Weights of a small mixture-of-experts language model, trained from scratch on English Wikipedia.
Size: vocabulary 8192, 11.9M parameters.
Experts: 16 experts in each of 10 layers, 64 SwiGLU neurons an expert, 1 pick a token.
Training: a variant of SOAP for the experts, 254M tokens, 5469 steps.
Below are experts of layer 6 (counted from 0) of a mixture-of-experts language model. Rows are named router (the router's row for the expert) and show model dimensions 0-79. Each number is 500 + 40 x the weight over its row's rms, rounded and kept within 0 to 999. Numbers have three digits each.
Before each expert's rows: "comes before" lists some tokens at least twice as common just after its tokens as in all text. This comes from a sample of Wikipedia text that the model never trained on. Tokens count by the router's weight.

# expert 5
comes before: "|", "-", " ", "\n", " —", " +"
router:493506501571505446554487523460525549587481483498495498511496518473479447487443520465478436439449501466481591492449428586521558528539518508462581532516446576523481460529553483589517492535531521466532483482529529514558483528498524552495439543

# expert 10
comes before: " |", "–", ";", ".", "°", "'"
router:477505509489484526515477508484433490536507571495493491509440524488545512504537506516491532439476509568443495546479519555513527441534524518503541498503510456496447469500519489543559461526540478477540415529519536513565491495512526546514488533

# expert 6
comes before: " the", " a", " his", " her", " their", " its"
router:502538407490481522497496457491451548448568479466483489458546493521430490451512473519482552510584500476479492549526450506457507552562506478458477532481506538493538542476523467477478510478481431471503489560544473555557517571497445517499505513

# expert 8
comes before: ",", " and", " of", " (", " in", "\""
router:484538526535470512460518486530493535519523563498466531540477407490488378488445522517550499476500455531471485488499417582470516486478493451483541519540501486548568470545510527494471505499505500426542451536458512509538438533528531553444531504

# expert 11
comes before: "2", "1", "9", "0", "3", "4"
router:429571505537485488514461550510471509517442528500495534538559522466526424489492500508532448432420476549442545549506511552499482478502480510442507542494460467467506433500511468522487454534567509472607517455533506486529501473526550475529495550

# expert 15
comes before: " ", " |", ")", "3", " (", "4"
router:485487526490474488501450529508551473510538411562508464517436528547500430612501522568531448457565518463572522490491518506524480558496449502596549483516467511564518510513547445477464431515425566507543459456538503472415496518427538461543441481

# expert 14
comes before: "\n", "The", "-", "0", "==", "1"
router:518546467500477537529492450552440435550565512465561506542521527410531562451547500522539462462462494460529463449498431519422526538573441507470550483484449518538521503503494447499501487521497560504470567424477488537471481506535491544565491449

# expert 13
comes before: ",", ".", " in", ")", "9", " season"
router:503492541468444466514416532487498510451577481502492469462481514469432519553432515542527464520539490529544489530503490548497488526507544515580440493469475417555498519561477490555546488529561454487571507487517467412466500540553521527599479549

# expert 7
comes before: "s", "d", "o", "t", "se", "do"
router:571499455438538472440495481532480473519526513519585569531492468538489509523476466527466526501472493528434453533489492517494476422538542516463537503526506447414555506444500575518505522508492563557502546538583535465472508489510527534508525466